Experts of a small language model.
Size: 8 layers, width 160, vocabulary 1634, 15.3M parameters.
Experts: 128 experts in each of 7 layers, 32 SwiGLU neurons an expert, 8 picks a token, a sigmoid router, 16 empty slots to pick, a shared expert of 64 neurons.
Below are experts of layer 3 (counted from 0) of a mixture-of-experts language model. Rows are named router (the router's row for the expert), gate (a neuron's input weights, with its number), up (a neuron's input weights, with its number), down (a neuron's output weights, with its number) and show model dimensions 0-159. Each number is 50 + 15 x the weight over its row's rms, rounded and kept within 0 to 99.
After each expert's rows: "comes after" lists some tokens at least twice as common just before its tokens as in all text; "gets" lists some tokens that make up at least twice as much of what it gets as of all text. This comes from a sample of Wikipedia text that the model never trained on. Tokens count by the router's weight.

# expert 33
router:46 64 36 61 41 59 65 49 66 67 51 62 23 45 29 64 24 53 48 68 31 44 70 72 39 52 43 47 34 40 48 62 29 58 59 73 54 31 39 64 38 55 61 41 44 55 48 62 58 55 55 71 44 45 40 25 40 73 58 40 46 59 59 65 44 54 41 56 54 56 28 23 47 68 33 75 42 53 34 60 47 31 33 26 25 44 39 19 56 41 43 39 50 61 87 51 43 14 27 52 26 47 61 38 43 59 79 56 36 62 40 32 48 15 36 55 33 37 49 30 50 80 85 83 42 31 65 47 55 63 56 22 76 36 68 37 40 37 41 48 45 83 33 40 45 39 58 52 27 50 53 67 32 26 50 32 52 58 44 60
gate0:18 47 50 65 40 34 55 41 36 40 58 73 59 80 26 52 59 55 29 46 51 53 52 28 54 74 51 40 37 43 59 51 62 90 47 23 53 36 39 82 48 73 31 62 59 74 44 36 38 59 22 39 50 67 41 51 47 63 64 66 67 57 21 54 60 60 55 36 84 36 16 64 64 38 33 67 32 43 57 44 50 74 42 33 52 44 24 39 61 42 42 44 61 50 52 83 40 47 34 44 39 57 41 40 49 37 84 30 51 44 53 51 47 22 63 44 47 43 64 48 50 36 80 51 15 22 52 36 70 57 33 42 76 66 50 37 59 30 43 52 43 38 55 50 60 50 69 33 72 60 54 53 30 34 51 48 27 42 32 56
up0:64 23 38 56 63 63 25 38 51 76 42 62 60 28 86 49 43 45 36 63 26 68 35 51 41 39 53 70 45 61 31 35 61 27 44 39 24 76 29 14 43 50 37 38 45 49 43 64 38 62 62 44 34 77 49 46 55 31 20 46 41 48 81 64 39 32 67 55 45 72 71 47 51 63 54 24 42 39 31 35 45 58 27 57 27 45 47 48 37 66 55 58 39 42 43 22 47 95 50 67 64 42 36 51 65 43 31 71 50 53 74 49 55 53 41 75 16 73 50 46 37 69 26 51 44 48 46 78 36 47 51 66 29 60 54 61 33 25 46 52 65 53 48 66 42 43 56 53 21 47 56 43 60 46 54 31 56 45 54 32
down0:41 72 16 39 46 45 57 73 70 54 68 51 47 52 39 54 64 30 14 35 68 39 59 68 79 44 43 30 43 25 27 43 41 42 64 73 52 48 53 41 54 52 41 61 30 52 38 55 54 61 37 39 44 63 64 25 51 42 23 57 53 39 58 60 41 65 51 59 19 49 54 72 74 65 55 54 34 40 50 75 72 56 38 62 47 57 68 82 53 47 43 69 64 41 73 43 51 50 54 55 65 55 82 28 66 49 81 71 47 25 43 23 36 50 30 45 00 56 56 68 33 80 39 62 68 41 49 38 55 80 71 49 46 39 56 22 50 42 56 50 53 58 55 71 63 67 24 55 67 68 47 59 52 35 55 50 41 56 46 63
comes after: ",", " A", " in", " and", " In", " was"
gets: " and", "at", " he", " It", " He", " it"

# expert 37
router:44 44 38 66 46 98 74 59 33 47 37 41 60 55 69 68 50 57 56 78 50 45 43 47 62 60 63 56 53 37 54 81 49 51 61 40 27 21 46 51 48 35 62 31 45 64 34 58 82 48 58 63 58 54 68 37 51 55 56 77 24 40 61 69 69 24 37 71 16 55 50 59 50 76 42 60 36 79 54 59 70 62 37 48 58 56 72 23 55 67 54 34 45 45 67 51 42 50 42 38 05 41 75 52 28 38 56 51 33 63 50 23 29 43 35 68 46 48 36 22 63 83 63 64 55 54 75 66 73 38 64 45 34 33 27 39 39 41 54 35 66 35 64 57 52 40 40 46 41 71 51 40 41 46 33 50 51 42 51 40
gate0:34 51 34 58 55 52 42 38 79 52 34 48 60 61 34 52 48 84 64 70 44 50 57 43 63 30 63 67 74 49 44 56 34 76 54 75 43 59 25 58 43 30 58 69 67 67 45 64 49 40 24 37 76 69 43 74 47 27 65 63 25 45 32 59 83 58 34 29 23 46 45 65 51 60 16 60 52 46 61 59 77 41 45 42 26 29 38 45 32 55 50 54 57 59 37 46 75 60 38 31 54 44 74 31 19 62 42 29 27 62 75 21 33 56 46 52 71 61 37 55 43 45 50 74 40 54 50 35 48 54 53 33 19 49 54 56 24 25 59 59 41 58 72 59 56 62 48 57 45 53 53 24 49 52 53 72 78 69 44 47
up0:46 53 50 41 54 69 46 54 60 47 64 67 45 36 53 49 28 27 58 66 36 77 35 58 41 62 59 63 84 69 47 72 32 57 15 45 47 41 54 45 48 37 61 34 70 66 36 77 48 46 26 54 60 70 46 74 54 58 65 67 34 58 51 49 75 34 34 37 41 67 24 51 58 39 44 61 32 40 51 46 76 42 42 48 33 57 31 14 29 66 72 26 71 18 42 43 64 18 53 34 58 41 73 47 36 51 40 26 23 55 71 32 40 25 42 79 36 45 52 41 73 23 43 61 76 56 57 35 43 37 54 41 23 57 65 36 48 44 43 66 64 44 43 30 47 29 32 42 32 49 67 50 61 45 39 33 56 51 33 37
down0:58 81 39 46 62 71 48 47 31 40 63 33 34 60 37 26 82 34 66 26 47 48 65 48 33 53 69 44 60 62 42 53 41 54 60 59 53 70 67 42 59 65 40 96 22 66 50 59 33 25 58 53 67 57 33 67 45 37 66 50 56 40 31 47 59 80 43 40 50 24 67 42 55 46 70 33 55 31 65 57 31 53 36 65 44 31 46 59 42 53 58 37 69 77 44 62 71 55 53 72 71 59 34 19 26 47 30 37 51 67 79 66 33 33 58 36 74 64 26 64 66 44 23 33 40 60 63 34 52 44 37 56 38 61 47 35 81 50 63 59 53 36 53 70 62 35 29 53 35 54 54 53 52 46 55 61 41 84 52 32
comes after: "\n", " |\n", ")\n", ".\n\n", " of", " in"
gets: " the", "-", "\n", "|", "st", " |\n"

# expert 120
router:58 62 50 54 31 65 50 65 24 70 54 37 42 73 47 50 49 37 55 69 43 33 48 33 65 62 70 35 52 27 12 52 45 61 59 43 20 33 18 66 46 44 58 31 46 62 10 54 55 64 62 45 29 50 42 37 50 55 53 53 09 45 77 66 58 67 52 59 41 60 38 41 50 59 38 66 25 66 61 52 46 71 46 40 45 46 69 48 59 37 60 41 40 51 68 42 60 53 22 41 26 28 62 68 28 16 45 63 30 35 56 40 43 58 61 44 42 76 41 28 46 68 46 53 33 45 79 44 56 66 43 46 72 45 50 26 41 54 31 34 52 20 50 67 69 32 50 39 28 84 47 53 19 33 51 66 54 44 62 39
gate0:25 63 53 46 26 55 41 44 50 65 45 55 56 72 81 47 43 40 61 31 47 38 29 62 00 54 66 25 49 70 43 37 36 41 47 36 37 41 68 73 39 63 58 44 44 44 26 58 39 46 73 46 58 40 51 62 34 61 69 73 49 53 60 84 55 37 46 48 28 53 16 36 39 35 49 50 37 53 46 64 65 65 50 42 79 73 57 54 70 51 59 55 35 31 82 58 63 62 43 41 33 49 30 27 33 37 39 59 41 56 60 45 43 65 41 41 74 73 60 72 44 51 47 43 63 59 50 59 45 83 55 49 72 38 88 36 54 62 30 38 46 52 34 64 32 41 45 48 23 63 52 80 69 57 61 33 18 51 57 37
up0:50 14 68 29 50 41 72 54 71 19 48 54 39 06 34 61 57 83 40 29 36 72 47 40 86 48 52 64 47 46 41 63 74 46 61 56 51 61 20 22 89 50 44 53 43 46 46 37 46 40 48 70 22 59 27 63 56 47 59 49 60 44 61 65 50 47 54 52 55 47 44 55 46 47 60 34 49 66 76 42 42 38 80 56 76 37 40 21 37 23 56 50 25 57 32 49 55 52 43 40 38 67 69 39 75 58 68 47 66 55 67 38 63 36 52 39 71 60 44 50 43 54 25 55 43 52 58 30 42 46 22 56 47 41 26 30 78 39 43 44 64 52 71 56 64 38 51 51 63 35 35 53 50 46 59 55 86 28 39 50
down0:28 41 70 40 42 50 55 14 58 50 52 62 26 41 67 37 69 46 69 62 41 80 37 79 28 60 73 60 56 48 46 40 56 37 74 39 62 73 42 65 44 57 40 34 68 66 57 55 34 67 75 62 36 48 54 45 45 58 34 80 37 36 59 46 58 59 43 50 58 62 42 25 36 69 62 45 46 47 35 43 83 54 53 73 68 55 41 83 66 42 45 36 40 58 48 66 45 58 49 51 71 46 44 43 40 35 58 64 40 46 40 33 61 63 24 54 59 42 38 38 54 73 64 46 62 78 60 41 40 60 72 57 53 40 77 53 53 84 46 41 47 63 36 61 70 51 60 58 69 52 78 76 72 60 34 23 08 34 83 49
comes after: " |\n", "\n", ".\n\n", "\n\n", ")\n", "|"
gets: "|", " |\n", "\n", "-", " \"", ".\n\n"

# expert 50
router:04 51 46 59 44 36 43 49 49 68 65 31 39 68 33 55 43 58 43 63 65 57 34 60 72 82 44 65 72 59 37 41 22 42 58 36 60 34 39 64 49 22 71 49 37 53 31 63 65 54 41 63 33 65 88 51 54 50 64 66 39 51 81 48 44 47 20 50 41 40 54 49 41 32 26 66 35 57 38 41 57 39 23 45 56 48 50 47 58 42 61 54 55 49 57 92 37 35 40 44 40 44 57 57 27 51 51 35 26 45 24 68 54 24 43 58 60 66 33 35 29 93 70 53 32 40 36 65 54 42 62 61 71 47 52 52 41 57 29 56 29 41 52 48 79 56 71 41 59 59 55 77 47 46 18 41 45 29 44 28
gate0:53 75 55 57 63 51 55 47 58 42 25 61 75 71 49 40 55 69 50 59 59 60 42 57 54 39 51 33 53 44 57 63 23 74 65 30 46 04 40 58 46 35 41 60 55 58 63 64 54 35 28 52 48 42 23 21 41 40 57 56 40 33 45 30 19 31 15 68 56 42 37 50 43 38 55 64 31 64 37 59 67 37 38 72 67 43 56 56 51 50 64 63 54 65 36 53 44 47 33 55 70 44 48 39 62 36 73 24 43 28 72 44 48 60 57 57 66 41 46 64 42 22 61 36 58 49 52 70 31 70 84 31 52 39 64 47 59 61 30 64 48 56 58 58 36 94 31 61 72 85 35 26 45 30 44 50 55 18 51 31
up0:22 54 63 66 48 06 57 46 42 29 63 60 53 73 65 86 63 46 60 49 60 50 48 83 50 67 54 73 44 48 46 41 86 30 32 46 10 57 42 30 51 51 74 47 48 54 55 42 55 43 61 35 60 36 50 46 53 63 60 44 99 79 57 82 47 43 57 52 42 71 52 38 45 53 65 40 40 60 44 52 72 71 60 44 22 53 62 66 66 71 49 62 58 43 55 41 53 55 54 50 46 48 44 33 55 38 51 42 62 60 54 54 65 61 41 44 81 52 67 43 51 25 63 65 55 30 55 47 63 65 20 44 56 71 39 61 50 34 61 59 46 35 49 60 29 74 56 51 67 38 56 88 57 16 48 37 31 54 29 62
down0:39 27 56 50 59 43 53 34 30 67 55 58 49 46 49 68 62 72 47 43 45 60 34 59 31 73 33 64 57 71 43 51 56 40 55 30 38 62 36 23 67 56 59 78 43 36 36 70 40 51 50 80 64 35 31 63 46 53 39 34 55 36 72 54 21 32 37 52 35 76 51 42 26 41 38 39 38 36 41 46 29 71 24 22 28 51 54 33 47 63 73 54 52 52 67 53 40 70 44 54 60 40 41 88 53 72 78 42 83 46 41 53 39 55 28 62 51 54 61 62 35 53 43 68 42 50 59 24 39 51 46 35 77 64 60 11 43 59 63 26 56 43 79 70 38 74 48 59 57 37 55 79 55 36 28 40 56 25 48 63
comes after: " ", ".", "–", " (", "′", "°"
gets: "1", ".", "2", "3", "4", "5"

# expert 51
router:39 41 51 37 11 53 58 50 61 66 43 48 35 59 21 66 44 40 71 80 47 39 37 49 73 38 42 71 36 38 24 54 21 61 48 64 44 30 26 72 50 17 62 36 45 42 28 57 43 60 56 89 54 60 41 32 60 31 33 47 29 55 60 52 59 45 37 48 42 61 55 24 65 41 32 49 47 55 38 74 41 55 47 40 25 61 57 49 45 46 61 67 58 48 45 54 56 33 40 24 56 40 87 79 38 31 55 28 40 43 40 59 40 25 36 45 41 63 48 43 20 78 50 81 57 37 47 30 67 42 53 70 53 31 74 61 27 64 18 49 52 64 49 48 57 24 40 69 38 47 52 63 43 55 18 54 51 41 51 58
gate0:35 48 43 29 36 66 54 75 54 53 45 68 49 60 32 58 64 32 58 52 34 56 51 54 64 60 46 59 42 67 32 79 35 75 53 51 62 30 38 61 74 47 73 38 73 52 50 54 71 73 64 69 52 60 57 56 26 45 57 69 31 52 68 75 73 46 42 33 59 67 77 66 60 63 46 53 57 76 48 45 55 36 66 66 52 41 78 41 30 47 70 36 82 47 74 65 54 33 32 35 53 59 55 72 59 45 58 63 58 42 48 43 38 54 50 36 37 64 22 42 28 67 42 77 61 66 19 27 77 70 45 57 48 41 66 36 34 77 47 58 38 64 55 64 39 45 16 67 54 46 59 59 14 72 38 73 39 65 43 65
up0:44 56 55 58 80 45 50 68 68 45 12 67 53 58 58 67 56 65 40 60 41 42 18 21 47 57 21 36 73 19 34 43 34 74 39 58 73 62 74 57 28 47 48 56 51 35 55 49 61 42 71 65 50 48 47 39 64 18 74 50 16 41 22 74 57 41 59 25 57 41 42 53 56 57 58 57 50 49 47 33 58 23 64 51 55 47 52 58 53 22 58 38 34 22 36 78 48 46 55 38 67 10 45 55 51 47 42 47 54 66 45 50 52 47 56 53 56 55 52 34 64 65 70 46 59 54 68 36 36 76 56 53 55 66 44 49 59 59 41 47 25 63 40 20 64 29 30 35 52 32 63 79 33 63 34 53 80 34 30 42
down0:61 46 64 40 35 51 48 57 47 55 68 55 27 54 32 53 86 38 58 30 37 63 35 70 41 45 38 33 24 34 51 75 69 57 41 39 13 65 51 45 58 43 60 50 49 48 90 50 45 11 68 64 51 75 45 75 55 24 44 73 41 43 56 38 33 56 74 69 38 61 31 37 34 44 55 47 25 25 77 52 65 53 45 64 24 70 51 47 33 66 32 52 50 60 54 21 50 42 60 45 76 50 53 46 69 66 43 55 35 29 36 48 54 66 71 61 48 68 42 49 46 46 60 64 47 41 28 11 62 51 53 47 57 40 57 49 42 53 41 52 36 92 08 59 60 54 52 46 55 37 74 26 49 53 55 52 68 55 58 60
comes after: " ", "l", ".", "ou", "r", "c"
gets: "l", "d", "2", "t", "el", "r"

# expert 63
router:23 40 34 59 58 63 70 33 50 48 37 44 53 51 33 58 31 49 40 62 54 41 31 35 46 47 43 50 48 60 19 33 41 88 62 48 38 30 29 68 50 58 84 35 58 73 12 53 56 59 68 67 44 55 55 48 61 51 58 58 47 38 47 43 47 44 47 77 34 46 29 53 32 38 44 62 36 56 61 55 41 67 53 25 30 58 32 51 64 51 35 53 35 31 62 63 38 26 46 54 26 38 51 61 07 41 81 39 48 53 48 53 46 57 83 53 58 56 14 36 36 53 89 55 54 48 72 65 87 64 59 39 51 42 33 29 31 27 45 37 50 50 26 71 60 42 53 57 59 55 24 51 32 27 45 65 34 33 48 39
gate0:60 37 44 68 39 54 55 41 62 25 32 45 61 68 31 81 40 45 51 53 35 64 34 37 42 40 34 59 64 55 69 60 51 99 45 24 34 46 56 29 44 58 39 62 36 53 41 76 63 42 33 71 42 53 45 26 67 62 74 35 36 56 37 40 48 38 58 56 46 20 46 73 50 42 54 28 28 56 48 56 26 49 34 64 43 52 57 62 71 46 35 22 57 55 53 57 57 44 32 45 48 46 43 56 36 48 55 58 53 62 52 71 61 68 58 06 57 58 26 59 49 47 65 27 56 62 36 71 36 36 32 84 53 66 52 50 30 39 69 54 60 48 60 58 32 53 70 66 78 40 32 81 24 39 62 55 28 51 48 48
up0:69 14 62 68 70 52 60 54 58 70 57 80 63 50 62 31 59 41 25 58 68 73 52 68 66 44 70 33 27 65 45 68 56 17 48 49 53 46 33 34 43 49 36 60 73 39 60 39 62 39 31 43 46 49 57 58 53 54 27 48 43 32 42 32 44 71 56 44 44 45 33 42 42 77 63 38 48 24 36 47 71 42 59 60 33 61 35 30 37 56 71 60 65 59 51 60 55 46 84 63 51 47 41 16 46 55 38 60 39 35 55 53 56 78 63 72 50 97 47 41 57 49 29 47 38 24 49 30 21 24 23 52 52 18 50 56 72 56 51 52 66 59 37 59 32 30 54 47 51 52 67 26 61 26 60 35 58 74 48 52
down0:52 53 76 43 58 56 48 45 57 42 52 44 61 65 35 52 74 67 22 51 63 64 34 77 72 64 36 25 50 36 63 60 40 86 44 56 50 30 57 33 46 51 62 55 40 38 32 60 48 67 61 65 36 68 51 45 11 52 64 43 70 40 76 91 38 51 59 54 27 45 70 53 61 43 64 35 50 74 59 59 66 72 48 58 48 69 84 36 46 48 53 27 61 33 39 47 22 72 19 73 56 63 50 32 62 67 38 46 34 39 54 39 96 37 41 37 34 52 74 50 50 76 69 22 54 54 40 52 67 50 50 46 43 53 61 66 53 47 32 41 34 64 61 31 61 51 64 47 55 68 37 64 63 50 37 38 40 53 76 41
comes after: "1", "2", "0", "9", "8", "3"
gets: "0", "9", "8", "5", "6", "7"

# expert 68
router:52 58 64 65 17 74 48 70 53 60 66 29 20 38 57 52 42 19 55 81 50 41 33 64 55 60 70 72 57 45 13 60 49 48 54 37 39 32 49 35 47 62 54 46 52 62 42 59 52 69 66 48 31 45 61 48 48 51 45 45 37 45 47 92 33 56 66 54 25 48 31 54 45 71 55 81 52 61 44 73 56 69 44 36 33 32 62 38 71 44 54 36 55 61 72 43 67 32 50 37 32 12 62 55 56 55 67 49 08 41 67 39 62 50 58 55 30 87 53 36 80 52 67 65 39 34 59 43 62 50 47 44 71 42 33 55 37 49 34 31 50 32 49 75 66 69 46 37 34 55 54 44 20 50 45 40 55 26 56 34
gate0:45 57 45 50 12 66 57 57 58 56 24 49 25 58 48 43 46 44 52 52 52 50 40 17 42 40 91 65 69 40 41 49 60 20 50 97 40 39 69 59 59 38 33 43 30 55 57 76 67 52 56 47 30 51 67 40 32 60 45 68 31 52 59 48 64 24 27 39 51 69 53 24 26 60 47 50 45 54 33 40 37 79 49 60 47 38 44 56 48 27 41 53 45 54 75 50 63 57 41 64 39 20 54 41 27 49 68 56 31 73 60 64 59 41 52 40 42 96 58 27 53 41 29 43 46 46 30 62 53 58 49 51 46 54 36 46 50 48 40 52 72 58 66 29 63 69 48 86 35 43 42 10 67 54 48 39 41 56 76 55
up0:28 65 28 70 58 73 40 43 50 34 46 41 22 81 58 42 31 42 72 28 34 60 65 41 21 42 40 45 51 54 30 67 36 33 23 76 49 56 48 57 52 64 83 53 65 49 69 39 51 51 65 57 64 49 59 61 38 57 51 54 34 38 56 65 57 65 49 45 28 52 30 45 44 59 33 56 29 64 79 30 62 40 53 66 36 39 38 66 55 35 51 52 32 31 47 50 57 51 30 55 63 52 60 47 54 79 69 50 21 37 49 45 60 22 28 41 32 33 44 22 53 55 24 77 58 39 15 34 30 63 26 54 71 81 36 49 36 58 53 74 51 80 51 45 65 40 53 53 54 62 53 63 69 29 40 54 75 61 66 60
down0:57 41 55 46 58 43 66 67 39 78 68 36 42 71 47 57 61 67 65 38 65 46 70 45 41 69 61 09 66 68 37 55 62 46 43 50 15 45 55 35 54 44 53 42 39 73 33 50 63 86 44 36 86 42 59 64 57 30 48 45 40 29 49 28 53 55 63 37 23 75 32 42 43 48 56 42 49 53 52 63 53 65 43 42 34 56 59 39 34 75 75 37 47 59 52 70 79 71 44 69 64 34 73 35 60 46 68 55 48 54 98 39 44 46 70 70 47 72 65 47 39 46 27 55 61 28 39 52 52 47 47 32 47 54 45 70 56 19 47 98 44 61 34 62 64 66 42 49 35 47 32 47 62 30 54 53 69 47 47 65
comes after: " S", " R", " s", ".\n\n", " |\n", "\n\n"
gets: " (", " \"", "==", ".\n\n", "\n\n", "\""

# expert 30
router:47 64 67 51 47 70 71 46 67 59 59 30 25 58 45 46 33 29 67 61 48 40 47 46 50 66 52 52 63 37 28 69 47 47 46 42 53 56 45 83 39 63 59 55 61 71 19 54 45 71 53 80 35 56 68 28 39 50 44 54 25 51 51 67 72 64 48 50 34 56 52 61 59 49 49 75 38 58 47 78 57 62 39 11 40 37 48 59 60 36 81 40 00 64 54 53 59 46 23 33 39 10 54 76 35 51 56 38 30 52 55 54 71 50 54 50 17 64 29 43 58 35 52 61 43 35 66 54 52 58 41 39 73 55 54 45 30 56 21 48 66 59 28 59 88 55 44 50 47 68 44 47 37 37 32 55 55 46 60 65
gate0:23 34 36 37 66 57 41 50 49 66 41 68 49 35 11 35 46 70 33 67 44 63 56 31 28 37 22 39 47 54 43 77 31 49 73 51 53 41 31 49 41 51 78 32 26 30 59 54 42 48 32 57 49 58 65 46 56 37 54 49 60 62 40 56 26 54 31 62 50 57 51 78 42 70 85 52 37 58 41 65 53 54 61 35 81 47 53 46 72 55 41 61 40 58 45 61 52 63 26 71 51 38 50 92 36 52 61 87 52 52 54 46 64 57 27 66 38 53 50 24 46 31 51 53 51 48 35 41 46 35 21 54 45 67 56 57 39 55 36 39 21 61 61 79 45 62 71 25 40 54 45 77 34 49 51 58 24 49 15 73
up0:58 55 57 58 23 30 36 50 72 31 51 54 51 45 59 68 43 60 74 48 64 56 29 44 90 35 71 51 35 62 69 39 66 56 56 57 47 62 61 37 48 58 45 38 66 50 44 53 70 33 80 44 59 40 32 62 52 39 38 43 54 38 60 40 62 49 66 56 62 61 77 17 52 43 24 36 45 33 44 43 34 41 61 74 40 30 48 37 26 51 51 47 44 58 55 54 52 18 54 39 77 51 80 22 57 47 55 13 39 36 50 50 28 57 66 70 75 61 68 61 52 59 53 63 26 54 73 28 70 61 67 37 55 53 37 53 70 40 73 63 71 53 51 43 19 47 40 68 53 31 35 16 90 47 70 44 51 65 59 60
down0:59 34 27 55 63 45 50 41 48 33 70 55 39 33 51 55 37 44 55 35 32 70 49 41 59 45 46 17 23 46 61 51 53 54 50 44 47 34 51 25 46 88 44 42 75 65 61 34 59 28 35 42 58 56 43 46 43 39 44 68 75 29 56 50 44 28 55 30 51 77 39 54 51 41 67 32 52 43 39 43 75 30 35 30 70 43 62 46 75 46 28 46 37 37 53 68 21 67 27 62 46 41 70 53 49 59 38 79 27 56 41 35 65 27 44 26 15 47 89 74 69 81 48 51 69 63 64 22 52 63 71 33 37 43 58 42 35 39 27 30 48 55 64 54 37 31 38 49 47 63 49 58 40 22 49 36 44 44 71 64
comes after: " |", "|", ",", ";", ":", " in"
gets: " ", " (", " \"", "==", "===", "("

# expert 79
router:50 75 55 65 40 53 59 43 44 55 42 28 42 64 17 70 33 55 33 70 56 43 59 47 44 65 42 37 40 45 36 68 29 66 53 67 49 52 45 51 33 62 69 33 38 63 29 66 67 42 48 60 52 62 42 39 47 60 47 53 41 26 46 69 76 72 30 50 43 45 49 65 30 52 55 59 24 81 43 63 56 50 45 29 21 40 61 43 53 48 61 42 40 25 61 39 28 28 28 31 38 58 70 48 39 58 53 36 47 59 34 34 59 06 41 43 55 61 45 27 61 53 64 94 23 42 55 41 83 73 44 47 63 34 84 19 53 36 44 37 37 30 42 45 59 27 59 78 24 54 72 40 46 47 24 43 42 47 50 47
gate0:59 55 58 54 42 41 55 29 54 62 24 29 57 52 43 69 64 64 37 33 44 79 40 56 34 49 60 68 16 58 31 63 60 56 20 57 59 46 32 49 71 31 83 58 61 58 37 52 66 64 62 40 28 57 58 51 36 54 30 66 58 37 58 44 75 52 66 32 25 63 55 25 38 64 46 70 10 52 36 72 39 51 52 59 54 32 64 48 60 52 55 38 48 39 33 66 29 71 43 50 33 61 66 52 25 71 41 67 49 53 44 26 29 27 61 47 70 68 20 40 62 58 49 46 57 30 32 58 39 58 44 30 51 48 61 58 68 37 69 58 74 54 14 47 64 30 39 66 64 19 61 50 55 66 56 35 44 54 24 24
up0:76 71 66 51 20 50 37 40 54 57 25 30 49 50 81 18 42 67 44 67 65 70 38 51 40 69 71 39 14 49 63 59 79 52 26 26 62 62 55 67 68 45 76 60 32 65 38 35 63 78 63 39 50 64 79 29 63 64 34 71 50 46 44 58 66 57 48 65 41 65 35 55 75 65 53 45 38 64 58 43 63 72 37 53 48 51 53 37 58 54 39 40 59 40 48 56 20 63 53 35 66 68 61 40 44 74 45 46 59 51 52 23 50 34 67 67 74 55 49 42 59 72 57 46 46 59 66 30 67 50 45 41 37 44 60 46 42 14 66 29 60 85 50 39 64 31 50 44 52 58 48 64 65 12 28 41 49 50 51 62
down0:70 45 55 32 43 64 49 50 55 46 30 46 36 47 50 50 45 68 40 38 58 45 52 27 51 54 66 68 68 58 59 76 41 63 55 48 58 85 75 50 86 58 61 26 46 27 17 46 72 55 30 58 41 56 44 35 28 41 70 37 34 41 57 65 60 32 23 62 43 51 60 43 28 63 55 18 40 51 47 55 58 58 85 62 88 28 65 62 60 40 66 32 63 18 56 50 54 60 58 34 28 46 36 53 24 60 41 57 51 72 39 29 25 40 43 50 62 60 34 16 67 53 33 66 58 31 45 57 54 57 60 72 48 67 60 63 68 44 43 61 67 40 67 53 49 27 36 66 61 16 31 37 31 53 63 60 61 48 49 32
comes after: ",", ".", " that", " and", " of", " in"
gets: " the", " and", " that", " The", " he", " which"

# expert 127
router:46 76 39 62 40 59 41 15 47 50 59 66 41 59 46 86 37 42 36 35 48 51 19 61 45 88 70 50 70 69 47 48 26 60 55 47 41 38 49 44 44 48 55 28 69 61 30 47 62 59 51 63 05 43 74 35 43 51 53 70 43 28 50 65 57 52 41 72 33 64 33 39 43 46 55 52 51 55 59 64 64 68 44 34 42 58 65 33 71 57 36 33 38 56 65 43 39 35 29 46 21 41 42 33 18 26 53 62 48 66 50 31 70 35 67 54 48 85 39 42 34 64 60 46 51 14 42 71 76 48 55 53 63 43 69 37 31 33 50 24 62 57 45 71 76 31 54 68 37 51 55 50 57 53 62 32 20 45 53 56
gate0:56 25 40 52 42 48 45 54 59 30 59 45 65 68 45 51 53 43 74 42 35 77 39 39 76 49 52 51 70 48 47 51 31 56 87 31 39 48 22 34 60 46 25 31 52 42 39 59 39 35 70 66 36 42 62 34 48 50 20 59 47 33 61 42 59 77 42 63 37 72 51 54 51 94 57 61 48 60 41 90 58 55 41 44 75 75 58 66 63 44 42 26 83 60 55 56 26 33 34 37 35 40 42 42 37 19 73 45 47 40 24 52 68 68 61 42 67 45 48 51 81 56 64 42 42 32 46 46 37 64 39 43 37 24 56 31 45 55 65 64 40 68 82 64 70 31 29 66 59 65 26 49 51 45 56 48 52 52 54 70
up0:37 89 44 52 66 37 71 43 78 59 56 34 76 48 33 07 58 51 31 52 29 20 44 39 44 44 65 49 56 41 48 33 09 41 53 38 49 43 43 16 64 33 49 55 48 23 51 32 76 70 48 19 53 76 36 63 51 63 66 43 55 54 27 61 40 65 47 69 54 36 29 46 38 53 61 51 56 28 41 49 56 53 52 53 47 63 41 41 51 86 61 24 50 57 68 53 37 55 48 25 59 21 48 60 58 74 48 29 49 54 65 57 38 60 44 35 38 70 45 35 46 55 83 41 21 46 73 42 60 65 31 30 66 54 37 69 50 54 45 42 51 29 40 46 48 52 50 54 49 42 51 36 71 27 56 43 83 56 70 62
down0:15 21 59 57 49 28 71 52 50 35 35 47 39 63 51 34 63 60 65 62 22 62 47 42 30 69 55 60 48 66 49 58 46 51 35 62 32 56 43 37 39 39 49 67 29 43 50 18 40 55 41 45 71 74 27 63 20 38 80 42 61 53 29 50 76 39 76 47 84 29 66 24 67 79 63 44 35 37 28 58 13 38 54 53 61 55 62 50 47 58 24 67 23 62 52 75 63 43 52 44 44 34 60 49 62 69 62 45 36 77 36 63 35 47 79 50 45 58 55 34 26 47 68 42 50 80 61 50 35 55 41 58 28 57 30 54 60 54 70 61 41 44 61 46 57 48 50 73 44 41 62 42 64 26 32 43 49 61 68 57
comes after: "1", " ", "2", " |", "3", "4"
gets: "9", "4", "6", "0", "8", "5"